Below are experts of layer 2 (counted from 0) of a mixture-of-experts language model. Rows are named router (the router's row for the expert), gate (a neuron's input weights, with its number), up (a neuron's input weights, with its number), down (a neuron's output weights, with its number) and show model dimensions 0-127. Each number is 500 + 50 x the weight over its row's rms, rounded and kept within 0 to 999. Numbers have three digits each.
After each expert's rows: a language model's description of what the expert responds to. This comes from a sample of Wikipedia text that the model never trained on.

# expert 23
router:491446463618573547456517579407542557524577583493625427504526510568463470569459531405509446427417550458539407459449436484476480523429485498467434430518430540448463413541506554488541428546465561512467493482561437495465489473448491561572476448466519501528453506496421456486569536447525418562504569517525519492539525465483457419486451522472538454544495483474529543534514400487471426413569
gate0:425507446508530522643503567416391517529419482544552554437489509570505409559472590463477442413515548442529481504513456483497422514573421436507449469597487483497523504474449440446481424504536514502464540488575555587506574510469438463529531480594411559542435517469463499431482450436478482511452512450456509433484501490481562534566450420518534550401457579427503467487491438502503509417474
up0:403478472505590538562516571499472471509487424548559561529494600613480443431495519522460509400518510399494431451494461520417566516581473428578541387577533517489466515409442475524556511404452480518525531460557561471498465490497556507525479484549458436503496542424589512475466450554526425418544430462431516493565439491549588515432452553481492549541480561478404476535489519519478471555501
down0:472479454435536542513443457389438394466557487499497434495498577410381432515523450548507536501529397551500383473494501580450471483577510491458494408453465469485527428482518513503513510522504521499514535440510513460518476429538546553477563477564355581488476541558545487472529435541496478541447493435444499537511546549575591489523506507563488495603435547458531496545511380553561429564512
What it handles: Final pieces completing common words and surnames, such as -ly, -der, -een, -ky, as in Fift-een, Jabotins-ky, exam-ining.

# expert 6
router:472432505611565545455451586327505615546593591529603423494526552557486456499424537477570510482435592491535451450488432486471517511409432527502470455500471527492492478513553557485548457525522571456497513489556451583501509409469504546553482444471494486523494463492473485456607551435509446504546498495560475510539533461503435407544489571491501488445498491542574552478504485422500445424554
gate2:531482424540433562457517547492543471444455531508412505465484544488519550510482590504479507559592466429370610471508474482488491476531511448621462476434517506536527452439424550562495524510391534548566484467523485581443416434400414478513481536574536536445473520480488460540524570631540496546513503479547524496442455483559470454528553480598458517482475495492502592471522446528497377536564
up2:604606475420450442376410486502470516483466494526550447457542505479524467499558545470457547465492495487518473498370552462440546539428428481534502469540473460597499507481580562508486439464476517557506489372500477488523490632595538470618557497453484540540501485481520556540477524584551520545412541444524472511516606488464478540482482475466513509566400443539455416525500494488424531564511
down2:572495546514580545518457525487461605412502435537507526453456481489454585535509524480416482497508586505521595501440543494543483530493485512453508485474459394445423566475587491496465480510464485495471428437531504488507634439539436457502418480504437467433498522520556509573563499521525534406520543551414507531425561503464449470499424461552473546513550357613535428573494494522415551566495
What it handles: Closing pieces of multi-piece words, especially suffixes such as ing, ity, ation, ous, ance, as in culminating, Circulation, Insurance.

# expert 3
router:465407465527573466491486539450550673525545570425585412446478503539499527549472513421565469476401521463509457444465429488499483516447467494429401431520406537447455457465548499511477448549488570545506516444573415514544563496428541488478453452512537501511487580501441449476556488455601430544483572481511502494546526414508464416494479525484545428512519512499540553566525436488480424416558
gate0:512425470510525531460488494463514553453506547519523529456461504443579485521524612464500491440453535576505517518432627421570538460444579489500446454484476489603575450558455514555561452564497555516463421377498485470501438525434568500499470484464538600502534573458484511440503506443577551550520542462492464622541587514498453419476524573479443488564445551483429499419509440413534510511573
up0:444472544428322397472540572542461458512502482558507459501533510495442470537507470610420475476496458468415532512511463508476459550510457540552578345502404552479468508461575550442489520510435486531502516570501466425573461485459451479544474490462545571447489423469450437516452543505439509500405472525512450468469479475539497471579492559545483543524550390453441452599483492500557537438465
down0:503458493474545495520404450438583542417656504452500422528545433519452548489550489495524477500502559460455511505567406540407511447409476488488481523492586459485503400610527490472510477496502527444536575450492515545405433509525498508524521497485448525489456480514461368515526577590447489472435509519614486438522522422502377551544540474516511551527478485546547481479549433539443481422568
What it handles: First piece of a capitalized name at a word or sentence start, often non-English, such as Tall-ulah, Nin-mena, Sch-ooner, Xu.

# expert 18
router:396525482571530526519501595482490477498617597478544475440484558513516570543432494495510513504446579419506501525418509443549445529462394441399465495464448479469439518525463523589571371655463563465536564550511511567497516550498521577611529483508505457505501577537428503460567490511474439513542572578454531478582484518490533505480525528482522525466459459573505516487489468489439460420472
gate2:537412522558540598533535515427401498506540600510476554488502537505563466556458472622440481463510489526550419600542538494481546561452433524508425555541494419502419523480531523463493436457509520556513479507576420478531516569458521544598374454539472518611515594458497470468533476532469488505495468517487512558452487502501533548505542431536489574420536487556491575461543411395518475406533
up2:458533572470492513524471528492482583494530613541425498538468524521486505469453481519633509482484533415466517506466538469520540490515483539452500487578481498504565411579463478453422524561522405534500536426441558452516548427471457547521576474537493525552436504522487438468569373392397502529501464451500504455458516471379467459558437527476488465430528414475643470509543546445540435500420
down2:500503496602524609408494434426456558524514464527442480495457492502450594453574434467454561437464550514505480583498453514497410481546438482484500515488569509490563475486494603493478614513502491416463457492510503517530572519482541447559570558506454467428543469487419459471467495531538477415501423534480497518488511626444609464591477420542481496492555557538540464499487520408386434419498
What it handles: Pipes, double spaces, line breaks, dashes and semicolons structuring tables and infobox lists; also including, located, where, held.

# expert 12
router:452433406539581537440532558508509473466561491475563455587469508498524420568472611406463483495458510499503460476511522434424454461508431580470411459556501563547523494536476529572555407509452524476466551544542442562568551539423492598541434517548477525482452440476519495435546536492453443525412488464522438579510548417459543411459451463450555501459531544486439444573489411430460508429509
gate2:515437453477657482541494522482496483475496531476594521492476532493579519549467565468534487434491478587529512409447484534427470544517459363472514498512531438568579489508466503508493526439525576566579438580480529499530494541554496476545522390441492476559431536460390504516467465435421477556513432483438378532455462495497473445396421455546484585498432433510575543504499474526459558484528
up2:502455503435508557502464534506416485463426529575456492511526443480534534487521373554473456499438544412510598525613507438641445480507519559483497523490463476482501582492570482447515530533581474586422513603575405482464504480424459529463566481582581561522531592439517549529597489485498547536477553481526533508496542427522471562552537464506566467486601577560520536558503525532532474513527
down2:514485415547551632519452466493522554537470498399451467532547527514544475509536507574428481482480523591488525471561525557530524507522502484546524497393461457660487491494449572504516505571466573497515534559458461484610483599542604508528561486525438461478466459505432524574418457487521461457514370469512487577525530487453451537477483531481555460460550402528468559470556589442560540537558
What it handles: Common function words in running prose: to after allowing someone, was, is, were, could, the, that.

# expert 21
router:452454472518533573382553601458551531535560580474592425500512485588484503563455556405511496489382531443520455448460428423492472528439477448457442432523436536456519437505476492515495419571400550560497492521557414537476525451469481552518482448502542527506441534493447449475545498502501420526483591537505520500573565453516505467520465482480535471598505486537498548579539401481473400440590
gate0:442446584515374578571542495373457542524484460487463604519437514490554541506474576500477503534466526478477583549450536526482533550438463500560480479461451528474553437441534435502541551496576510534518455527515504448491451469511492390476614514522554562484481447456435533489499438531567483461461487555434496456512556532539437511519442530595459417549529475484480595504429558453627549549604
up0:478536496446551534476417525480492576552560538474499436518483476482444457496531538614510467567418513494522513503477424468464409506515360579501468481424520489464537466557497558556528630391565539459481388574529492514617522489556471533491526477448551512570450428472500579513507448574467525589549524525522465484438494452501497455588482536445521612445552504471513451473582551445511519453478
down0:427521478446548533432459609456577621497400522589472435492476559522455439471541493504581517493495464512455518544494575442563494471505395539445479469592464542564522527533601601500433452478531544539483518581487538567443557505499582527541512517486527521508483592533440472555532588485586516445434531488422451503577455456476547570550484514438561518512441425465475545578486462556460481512515
What it handles: Opening parentheses in titles and figures, such as Willow (TV series), plus articles a, an and the word as.

# expert 14
router:510519423494532523520489536400526500466501518499562429500513502599578549466450543444540483481364584386530452425413469514513504539412416557431514457532479549551540428427531484523513445425512583552556500533479484566472447535493449485558432406446504492559541547529469426488509559564496453520560496536531528549512511471434521465499439485465527477601486519563540463474473504438499339478563
gate2:493545446536552503520482494552516494617558495407454514509454486483486407568527622363433481478530460611467521459404539562463540498462513467505489526546481414535559457563456511512599465438501556452555526535515519430515470471419412512497435466559448455601559482522426473528531594476526554499573512511462431420519535508542494496499459500479518543478467540540478477499492575508474388580590
up2:501430561540513499483542483591503495393440537473596564517508493542420456503518526546500531409461570563487569460411513494384476567558423472458488444656515473487591520472407557573584490472498484528522540482503502501540475481506444424529473427491439503560563469562388513452541473462542562528511564526459492436551428553415466511452463429488487427550526448475445484505438514510516536552523
down2:445494535512425567508471596501497530461541450549519530458450566471565456555433431447514514462569495420447590530523511540606512490510570536553463485522579564464474501530488577524398485493510433447460502587477494497438420547532523553487517506440500599449541495573651381558482494539518443426573525453473550517567500539468576528504570446505478518440503581470554503468551475564435433513498
What it handles: Closing parentheses, quotation marks, apostrophes and brackets ending titles, quotes or possessives, such as (1999), Stable.", Federer's.

# expert 17
router:552542435572459559583449521415500509547540482503451525493555438503519443542472474493551541510506503519418488434512409438571599412545532548540567526512536593482529435471430489516508490596537546472428498500432555536490512532518513438491516555586485458558540425495408506500537479498461394475442481553421541587581492498442497462471479464580603552420565456577480447546526417427518448455486
gate2:525545547429471415566440483460475472629472585510500503395563504499550477519424583529520541548497487506546424519535499497536432497567518558478503478466454558507487434495455466585564420562514514494476562513499537563458405535573499547480434529461523455500483544463524482555546552515523489458517550481397534531641419529508420488588523501510600538509438512552467470529468571578425600432454
up2:532562416486505498455480495546500509457411449411528413501570408557574485540538409459458464469554530594549444530436470490550495528584549498494477481513513407525562532465537506522507554492493490528547467425494426402499441402462493532454472451511517515470620518485403488415541492463470407443532566504426492505523536567493483531476475372506440527600507468595560487483515542586440558512469
down2:478458465557467529468467466497484462457581443469571484487432549471399471437471483470453460532504474539494524456526535461506550546421485488484562682494552484508485465470530497503446551478536631486480514508537418473564499584529488505592541593556436512499497464482514462518390515494485495477566474564652461487477559409464558486540523550534423561413538513457527466457418401521474430453479
What it handles: Prepositions following a noun or verb, mainly of, in, by, with, for, at, as in "anthology of poetry".

# expert 19
router:501487526654562488421540595432566590584582545514616453463503523553432414528479515429551484460443545458500406523473466450498513502484501510478478448467422564437476401495528519501473414541449576458516485539515463542398501439403439532538478441459518558487486470503456495509573568509565441573552532465591561532490486472512430454505495465458522417499501469545476537512536425517516463446538
gate0:467599531487517516523510518468566412459432530362556527475397495409520541439596452548484516496521547537508515466436451504448541408512512510475444530508472538513454520429446422505554490520532428574512522512480531566484480459486508529637537526450553453532512540463432411431607465463536435496515489450514484475530578441573436458472400434465549500418569564573517490500560529467555429521482
up0:565447471648482547482520408497504518433478447498475453476412435512493523525469494552633482482488517488479508467536557493555382502452496517523490497571459501565536467545491498456425563503536469519509536404479552551437531414516392487420601526435459478507501526537534558526488437492452465557492426475488497570517584454490568525459463612574461420489576520436430457437593458543476482543466
down0:442597512471502531512485511527517539538467507524470537481485433488563524526426472563490499548582545506436493513442496434535509468562503609497473504496504581436548569475507456439474594458544502514588482491552557463497505534449492460486550445578540515563537561476563398412418551463453503555470406468414439525304522449568495418579550492501416489551513509452460457524486438466507476419469
What it handles: Single letters inside acronyms and codes, such as JTF, SRB, and inner pieces of names and words, like Rh-y-thm, Luc-y.

# expert 15
router:447411485549552508447557583421553545559564582467591411462512507575463486566433536423558446466391557442511455466452446446459486539407453480450442419511412531456465407496506516531487431569472585510499510484557423539484518460420511542533467449493564530523459537488441452467559520478544415509505562531530501492569539450490482428518477534482529459534499485499520550537550415472460411416579
gate2:390456598624494567509578541481530463514491561586533518538483408542447409483513581452587535482436503453547594482455532595473477509476518442570445530545451599504534457450503478564433464525517425533601525458548533519448519461429528584538468538575572486506482501559540485470530471492434460527468470444515472501557498545531460454506456514585582449397476440560410507495551500469490529495498
up2:457527401545495514530461542411466618489412587460519419523467469487484536577521538419452429404413476482545510494524475477492490511577518474478450497622547527434502574508532486500596506531453569536573484503577521463568589456557527523532499442487550457506524481502463453515641470498576496565455522491429461543490505483572414595367437456520496514535495543488528454489500525470532453453541
down2:459555526511471576508555496537373340535574357544506513597474432515464487518475518508511477511532580495488495376526524479496488458470566503457554477519413465512550528496516479469430535465457533438567422524539425563586580517591448446458448396506512466544513418482469525562483549483522565486513544486494528437463462591455491539540500428436501500578498417431524499426495476488481536494476
What it handles: Common nouns or noun starts after the, a, his, such as chronology in discography boxes, career, character, work.

# expert 10
router:523521485554478458411497548389557502474470601493602322460562412467434466517523539502589467455403469508495503576517463510489517469430507525547485427564464509486484436532471585483574460538514530468546474416511503524579498538454439522592397514444522466517407570486508536485495557499485509525542548512454526436495457426501535428471567448472493475470552515396515458597490412530503485474502
gate2:478501571517569536450472607503569444469446510509508503515523465493490531482513566472425513466605413371507485468480467480566586455501496546487414654449535531460501448578508467475602484543549434485545524466587434533494560505483528507477512454589443555554494538524430422450548542510514540559524455388444575504514518457507445400449536548503487515547439462538479466541552576501444543471566
up2:490521513513620464447395476532544618516485462476543554489566412504486470448485515376451517482540523502515483501517506517534548476443528542522629517458547485449562519475555450464468532516489384497434563504512529521451518551540527508532543467486466507425579455502541439480548395564529510542585508469561552472508535527549386424426561492560584422444457488527421411581527580503445487486479
down2:461590437580410522505547557372537430508554443463507494488533528552467436493532532493433468437519556509481494549555445534473527420509457639496559491555591412535596502518439436530475498530498458543458552442443482513447401507526484390456526542423517540470513445460465528527505489442553500532589524493569530521476450556530473512476513487531642454496455512517512435571490563484563576440450
What it handles: Two- or three-digit number chunks inside years, vote counts and decimals in tables, such as 19 in 1930, 14 in 32.14, 27.

# expert 9
router:488442463603584544459537598425564584511542593510604417508496504538459478566440519385527481448382543441525442493464452473508479556434489483438466430516406506482454446525527534499520432558461583487480522491537442576483530427439510546541473451519533500517469522504453442422609525483536417558530558490498563487573499432499523414546435506483515489535516507522556531520554425450471435441536
gate2:552486477477477564562377561524464557547539485519502356501473535580525475457405501535508429493405514435574437474521544452413466404436507475445475522500425513500565484502454548522489487481529563467489544478510517522566499528504546511373505403460460572639476508519494464579591538463499379489501494513592444578501424586477529512482467486534509549512494511496544478515475505465423442464555
up2:515526667519421560378614483544571375495515515471485531473519558528459505495497553504554447494513474454456565483420393481459484517501522537569530482445471484603550595562481432572503468503480455535569515562486556507456521489467443476559518469580522477533518543397533453562503499583513491504474541434517417528528483425494543520529452570433493505509424514543522511493506580480392541519433
down2:546498437548576541498444459545500602487499519407516527498519496519481514535653470504541484495506438459474489417490523441486513593570538416441472555385466491496455479463504495621564408516492492547538463574476520439530520453420506456481469482506548527593419537454470510503466508473518414528461489546474454513523505428450465413460426577383545479615487482522528529628477473458534511511559
What it handles: Verb and noun inflection endings such as -ed, -s, -d after a stem, as in regroup-ed, draft-ed, example-s.

# expert 16
router:491438504548557588440526495403479507529474477533574513482551579508549525627523489493495527517427521520586390497559458424443475600475455480502411498494528537494524556471508477578484499491471541461455511456593500492491532521484475545546530426591509438543433443406407496546541481462494444455457559464440521562501516414446512384429434568552458552503568421519578485431517508544453426452489
gate2:501505540476524406573467502499559496532546551440502532445533505622541502438547369562495611475524525604468394561507463535562429467455504594556537525497472534487491495489622447504533396463482436528531570546529510577600560520431496419521418394512505554587447488490500524501511439572493495503538501518485462548450491419564476455447534552542477469494427533466483484486467558479483471567514
up2:563505513484601422329423556549473532568558531539567508497548516510476520439512426571445522446459540481409501575438531422581438534572527408520435439519498410529456502451510477516488441529521526504555416454474569561512465513477447524495479503475496416437462491557505505502598412529511567441560518534514484490486397539494489464544527500514534477511458410414517566434495563479566456490562
down2:545546598499529436453483602540555426546588467554528477548449486539482541438433382522500538577524424516401436506526535454550521505585487519523488441472429434505445542503501499542480561592485577465552591470518473593449459482513527533458570546509456479506534552514532572572529503520577472502496465476490485413523483556473321490434523552482497575507422478463489520533515588470498516424526
What it handles: Coordinating words and commas joining phrases or list items: and, or, but, then, while, than, nor.

# expert 20
router:483397517521537470512581590380581560504522530471519484435468523562536531528449557371526468452454513496553492520477420416452525588480506535519532490533456463433470465538525456474484510653440524561470520533494464543573596459532497577541534505572489501469452514542509429511536567517455496467439563473449595521450515503574480388472538498547551507503420503504546511458531451401557456404508
gate0:450481461514515518476561487428551453531482514477509395442497516506525474507517559478536451423433416454525506458524444409446416422464492550521539508516534563522522498528510434485516459513457474600370489435532439529559563448589516507586404534518457477473439473485625500518383527553450525514388454463443544466429453527551569469482541425505542503475474504485527453524472498416607494407560
up0:463545488467454496530524578536440448522544465540443461514472543570450558485503497507476529557372509528516511481508551549619523453541529501436482481484413488410488493440566445592522456519510495479569502446570472457450471436457557569429570561475537558541544614454417506517488417452617518469377569469488537502539532496450551564489448415408494527557601496501470526543512565559452519525485
down0:549488499616546594457396492503486541452517546530385492542577529542425425466577564443437482499516531450467457401515553420437480508452476520514523477373512510572537513495491562561491432604499521510523540464531441525472553528464526444547520571386499360453533500452502527523494518574441445521519494463578461486501459461450443424439482494421481458539552486493542469488419535500488572454486
What it handles: Nationality and place adjectives or names after the or in lists, such as Swedish, Russian, Portuguese, United States, World War.

# expert 7
router:457431463574557534435547586405537572532577582482594416479532516560489495574460555424528481460400562443523434461443431459508468528421445469444439421516432550459486430492505517526513426571453567498490502515555418532484499454424505552545463455508550537530454520469423437461582524487511418544502560515519518498559536444489474426513460517477521468525484466547551546529526397474465419418579
gate2:452598548524495544481452517479425463516512517506575470450489527463413487467483598426540442579450486511503522489510492539550532514427510448494526442401561476487464529589519591577454421595491485405500558529495459445480485543430539390522555507530515496550483524518581561607475539543512549391437603391444503484476487520504538563543588507551539594498569454544489456484506557538475448542484
up2:534473442529565519510483456527426571464428518471517499576526374565488544523523539540507514443508530577454490468529570459471463404543389560414482400440527588493454500514469530456413524392509536526487473451545504446441568448479463497466499502538452542534525490476519476577469518493531513538356446482522550422623440518471506509524600518500519494533496380507487610502536474450490497510407
down2:470566583417551466535562453604513485476416445549537519458463494475523511440565561540572476520485547585529529503452472484383528434493340493479596598489491469478617534450583488464423602470504492520575472517524548464421493528479438465509479507572492504425469491485490535542505490503527569465548497495554490478488523459459536533454471509493444628436504460588530500427481573500447452459561
What it handles: Table cell separators at line starts in election and sports tables, plus "The following" after section headings and endings like ambula-nce.

# expert 8
router:499492455499504549432468511459469496488548516555563442473585467499528507529492545524492526565433482417492390463538529387555491581531405455540439500449522578491419374524482595564516504484450498458461503522452524537431561474490521455562400444479528551534441531442411528421458581440474501445445579523501594511614523517475556477478492472500405585498484476521563560561450435521498533563481
gate2:595453542440437543490508544446507525505456455545526369476461504541532524584518493449446592519456434438508557482514546428612456538461422459529559448509590398509503494543503513540497465538521520445488489542548528537449554578508446629534487453538478415523492559471474464442451549507528489530397564434528506456532553487486552446535493467444495523493494497456466597478470439486445672456478
up2:461530458456555483495561604454381538528475588480450470459475483521478574509522457552510510508534566507424504442462482543444512496470496512498459516530510521543476498448440574482583403506505522488496434470487609329448482507543376444553594515555541442454464498460496493564548496623493482467467430499450484465547469493481472535503438485499585518486527598590413461502512505440592454438451
down2:503414549503582511513468541541557547507619526501508470529525484502476473454483405554514492524514493557522454486491428400454550501542532511511612452486526477538547456537425478612492538467536513466571440422501492552537511395492615469508543510469392581456454489499458538390545489582565543480537524524541419504441488466529598461467535438484462485526426474445486470527409498636441513555547
What it handles: Periods, commas, colons, dashes and slashes right after a digit or word, like decimal points in 2.94, the comma in February 12, 1964, and sentence-final periods.

# expert 22
router:559452473523501479414460547489591497417494602487487409550451421443439446551541450472532499438495451446584441479408526373532439492430453528546537518530401444547531430430459535426556501604559551538491516404557480558521526557454421547550492549459518451518510561551532518545480546559508454507541505513448486487526549538500454531406541458535570490547597449538463539509458434530551485499493
gate2:516529469478448504554452500506527526448520485525482405584524517466504506506582513549522454548431503496490487550564488465492584479527492483496526456453471554469349471524421488511477408456412577408563380427505432506483529531540485437503346470536521448611399491419470483461452532462529478541452517521570510443451537497527555421420564518503553497461467504499513573575551439431582532516516
up2:544571519540448523477601505502420474444584586572445462577567485405389528533440528586494533465481430553661420531545582405512498510454484475513548488483496451501387495463534450462461451468461547496578576471461494535533476538563486469437558504468519506568460542499503564490492582500489432464552528498466521460514508492411584587510542502495520558441494451447534488485462407535482539520552
down2:494457477482503531569476471443554517497479650521540463514506474523457471461458519443514434398548545557535546478538430488435419473515487526512475574579523498492485432560474462524565472509518509451528485447469445456477374477424409568536573494576548589508529475607544535567457580444601534454551551552480468530542456470500560469522524444515529500443471361511572441433442508575491518444532
What it handles: Numbers starting with a space in tables, dates, times and scores, such as 10 June, 6:18, | 40 |, 16 games.

# expert 1
router:457438459580556518438531601408531563534581589464600414456512515559483475569444539413537463457401540448522432464446433440473486535424454485450442422501424541457464420481514518515517431568449581512494521510548422537493516461425507547540453446490549529518456519467432443468586539498534415532498568525520520514545521443502482433487467531469537455531487474518533552552531410477464419422569
gate0:470436504494550517459366462525558621479496641539480464516473492483564562505462530523529426458406467388506506512491619474552540537489447548491416408508431548497434497447498498446572463481539586540472541557455444564478556534421512599468458476449496434551502517538577521534460488427516504414488536593487529474559471507414528469521518554490468483516424474524479491495551515584499561542443
up0:542534566583420480495546483503510444483534474496552488618609479527445487472402589446479499533446480478513409496486500557444525496552543420558470532449494503558443422515497467544451527512557449447463359447463507427494578534586506547506518452513486429548445503571583507499539481487515394498465603473546562523514553465498494501550530421629510577490541540489540448530537438513536454407524
down0:516530525372407481533541480473339530503528463472551517510560471472560425457512498504566492553399471510587511414513562515512496428484534525462454519519507430512540482532472428498535508502401538514539426526493464504490526443500512554496520624468570532433471497412382451461509529557527652476536536494471513561467468506550519434490569553512508489440483443454431533568532542516408464554430
What it handles: Short final syllables of names and words, often foreign or place names, such as Tlaxcal-a, Tsuchi-ya, Mum-ta-z, plus directional words like northeast.

# expert 11
router:462433455567548527430516594396545571543572585479596418475512504563486496576437541412536479458400557447517441478439429456468468535425457464450422422519417530458483411476517530527516429572463573497492503507544431531500506446424511526559442446518550523510459526484435448461570550484527424520509563518531526503560537448487486429501467519444527477533486464516535549536543415474479419415575
gate0:432602468568505506432528532443552442566528453495575537470448402479490477540575376456488494441520545489434544485491525607508527556505603502590555503560512449450433437508488504473518498514542548518473508514427433499399449550499625542449446483499518531522491467567481514449533469485533384513502457522469504485469541502522492485532533506425471502536499507602548526516558637520407447621470
up0:515481545468601433539496429470456557517554518537526501428413465494462464513433491426569456498521491563505561550553510526450537481512417417424500557512522533472485489430522537551413565507454549552511519479440535486445529423475468513360486452507533501549369443460470488474445461493551492540437496519550567433469371474434411450537398460533385526528450462417542524510484455490495539469429
down0:608526533507425510573558538470554563478541435514477446513486500444518550458511432488491481415545444585526537486478468562467509487568578472553491506520613421510559556450493470476507451600494410435509619448555504526500519471485482431541522483425546519493574437468471531442460465392400544483564536524511471442393525487487574590477491423521462513511467440477527432442535529507494574503377
What it handles: Column header words like Votes, Total, Result in election tables, and month names in date columns, such as September.

# expert 13
router:490418485542614484450507552444540640539546578487578417471518537555486457552431500429587442473400569446519445461469457476455490516427474452449426426489453533469474411492549560509519424569458622501502519520533423557479504490415545559528446446502539506497466500471451458477580536483578436495510557497542515506545535455503457445522448531486525466500488533523541572515536396512493425416562
gate2:537450446529583507522526545450521539509496515497605495442551536499591493517475558481498562534464361564511507557461552490604508513469541464507516473415486515397477465513575534459566464393445501627510429463557486588528510542560557553552450490559537463478467474562509422538556441441473497515507407462520484492490493487464586479426483517556439465421394484508536441534487501503643537476479
up2:502444473478427518481488460529559385546545501529457469536472505491463468539420450429536411494486522470469443519527481517486552467492495487585417511561542476514503463383552579534544569460542550475519540442507531448493509440397523511452511399459369549467581391518518580484436479555443526609558471594499499490470539392572509490542510510511490420477549436450476514509466386519528481528583
down2:442435500474497552437411489446526458457497522489486580488530552598584485529538580382550559491520489498435480525490515475463440544522563514521526467513477512370555470417459504568472438416473552443423539548417527511511512528439518512510457471520540483579442496527439458460540513572442595488507475538493490593504485456519547494454584532430411530628491610449580520489505422463509435518568
What it handles: Institutional or organizational head nouns after the or a, such as League, Party, system, committee, plus JPL in asteroid tables.

# expert 4
router:426437475532511507447522578385550526532565580433602422484494505565450518567475532417554483458408527464473451444450436476492499531407444439458435421504411527462463451523544501518465415563419548552548496445548417551500532473453521511516471427496542551495453529473453445461583518477582409508509532496508488516565509417477470415496468513486552455529485522497537554555547420498474415412572
gate0:463514498502462428490452567392451494417513514459533476546499457496524454446553467496482630486423550539496513539467593433506529462512459496411395508526518548549564460507556510507431574534466557501504452522553560496459561346513475546508557533505581517530615444459516417390546468506430432558540588480559543509470522491525496513510527536475572410567430445497588535458543454530498505479470
up0:587477498465578383501518436467487565512535504507530595558466495494538416520451485495498494527547340466526476528438501467475420584562621461408442508463453461449532449580473446509419500566598570492473488478508447562479572465403542457576468485483505385462465448480525539506541449447499480467438483412473495510433521512547413457497520496502533517519483522438488488451450475576601483497522
down0:440488566601470541414408561379492445433574557446557513470492497452552556482491499510515596489544507517509576408542478451520483510479508403510511509407520475546469465407596462504464452550510590509396484516449462493544531376477448517541484482601554532488539527489508564508530500602555485494425509517438554540449540572503441509543550456480422493437434511537511524505488445559553458523425
What it handles: Short first pieces of names and words, often in tables and lists, such as Ak, Ev, Jan, Ku; also common words like well, way, zone.

# expert 0
router:446434519481540518429614573410531557576612569465544523519493437469548527512417598404476567534402567419546522495492430424490566523480528529503443434457461457531543505469532487561492473497494475516434583485469533491446466523421509466479433478473551578572512545419480432530469561400453469536527465510488475518484524498450531494485462492445502542556426435563447514459558426480519481375545
gate2:450495515478521453538531415557496546542521452501548563515472543418494468495387529414525524447507435442530426534511592592469553518523409545453569429537407552449439549482480501487526506548434493538418517514462546535521468537468476521452480470589606496447454575439457504452583558480448521488462548515469558566545546527463554494485476541490429538544437581396483421493478443596482456413580
up2:490596493559537481493435510431476516511524534525478444507521450495486456563508536528538502485480468606536530504555423497539451484467592543484513594557510592517572426562515597432518465524471470569561461562521506562533482526516499507499570455469495540549595474441551483578514461477512476552496457460466431435451506416572436465411441508472558589407515573585492595477502627411483481538407
down2:431452484431436528433497402523557481478535398379514560569490590591506459467483484468506507397539474471457481513515459442513561501538491522519493476458544467485484558465550415507447487474379524452465558459512394448488464452538568502564583426523513458611424537522459565503515476499521520520434592554431564545529497553568475485430551553476541438505500456430485401500531393507497484505470
What it handles: Equals signs of wiki section headings and the paragraph breaks before them, as in ==See also==, ==Career==, after tables or paragraphs.

# expert 2
router:378481564505472518480544619428541500520569592525556408479467554527473452569455501426541530503390525448544430521395450501437463466410486450435415399533421540421485411500546489529511447535542567516545481497580442533547509504445513505493499508499591529505472533452466439416571504500510428491484599516474517539518532475485518452499475587491526499488447464467546551531550444489489433408567
gate0:487540635424519531503511521448409404525532566515484483524511511498479437507494574469540530479484484427572423519447442562526516502453459432495508488423521535534520528483417381547558476584571529521449535480562522475422544492580486518552572559519613477506553506584463553464561606540542453537513563462515616519557512472460460485596526532453524507553494455530626480532519484573480445452490
up0:489402493551473521406517553510420417483447540464536423531471519431456540479476573539530407435502589507501491542468408416431554572486533576585395545530416481565451482453456520477593507539512461516529509545445451551591487478577468518561579539529540533497500457472561511517451541539464416419425523450573499490536553532474537492473440581490508498525422489506535573449448550473472434434438
down0:477484482500476511432552526531495359427537461569544491481504481473519473500515532555468507473515510448402518487602485422521499518485574532512560500514548508547447447474465469442501570373475421467396504398420418483503537481530453530542461513520442482375408418499481480523501589485353501545500532517598609554419535559580508504485454501479515475523444542528502521422454550503535535491520
What it handles: Capitalized words opening a sentence or infobox field, such as The, It, Born, Starring, Coordinates; also scattered first word pieces.

# expert 5
router:468427463556556516436545583405537553534575591463598411475490492556481504558455535423547486456395547443508439476442435438492466530417433489453435422515420525455466421476505530516523420577458581528501524504551425532499509462431506535538453441517546524555455551465430441464574510481534420543519558518527516508558535442499485407497469519486531460556492506497535547528526405472468414419573
gate0:475490505475517484458546500475429491464610457490528528481502561420462473532432435445567498484495532454471521495471366435475418532485525547438534500512509563533445455456508507430512424582495505586572454531609514465426469546515408477454408476580465445441471534534498532587639485522492440449463448536560553479551498463462479486549512490559463529505510459507495492594542449594577548630461
up0:393494499484524590493548537471515485539537545585482519428510444432409433444495487480426500492604513468405434503549500552498524409537516491422593562511437528541456478576564452458505470513493551500481427576517405373477489429532539685467476496467538491468550523444433571479498502512460464506468492439485474512469563451529476498483556503448525552431466513483466424531544432545539536579516
down0:461432412469523489479582525561502562499498522544542464494475398571482493538466477544440444452538431445498524457489425349492571506510568426477531444488497547456485568427661426528588515446442558501513468440572476520503522525524591516491446526482442441486553560544554519494506514469394429502481592483493586505525504497440490474492492501446460476534384607540481496453562515527510502442456
What it handles: Opening pieces of words split into fragments, such as Cop-enh-agen, F-irst, l-uxuries, plus GF column headers in football standings tables.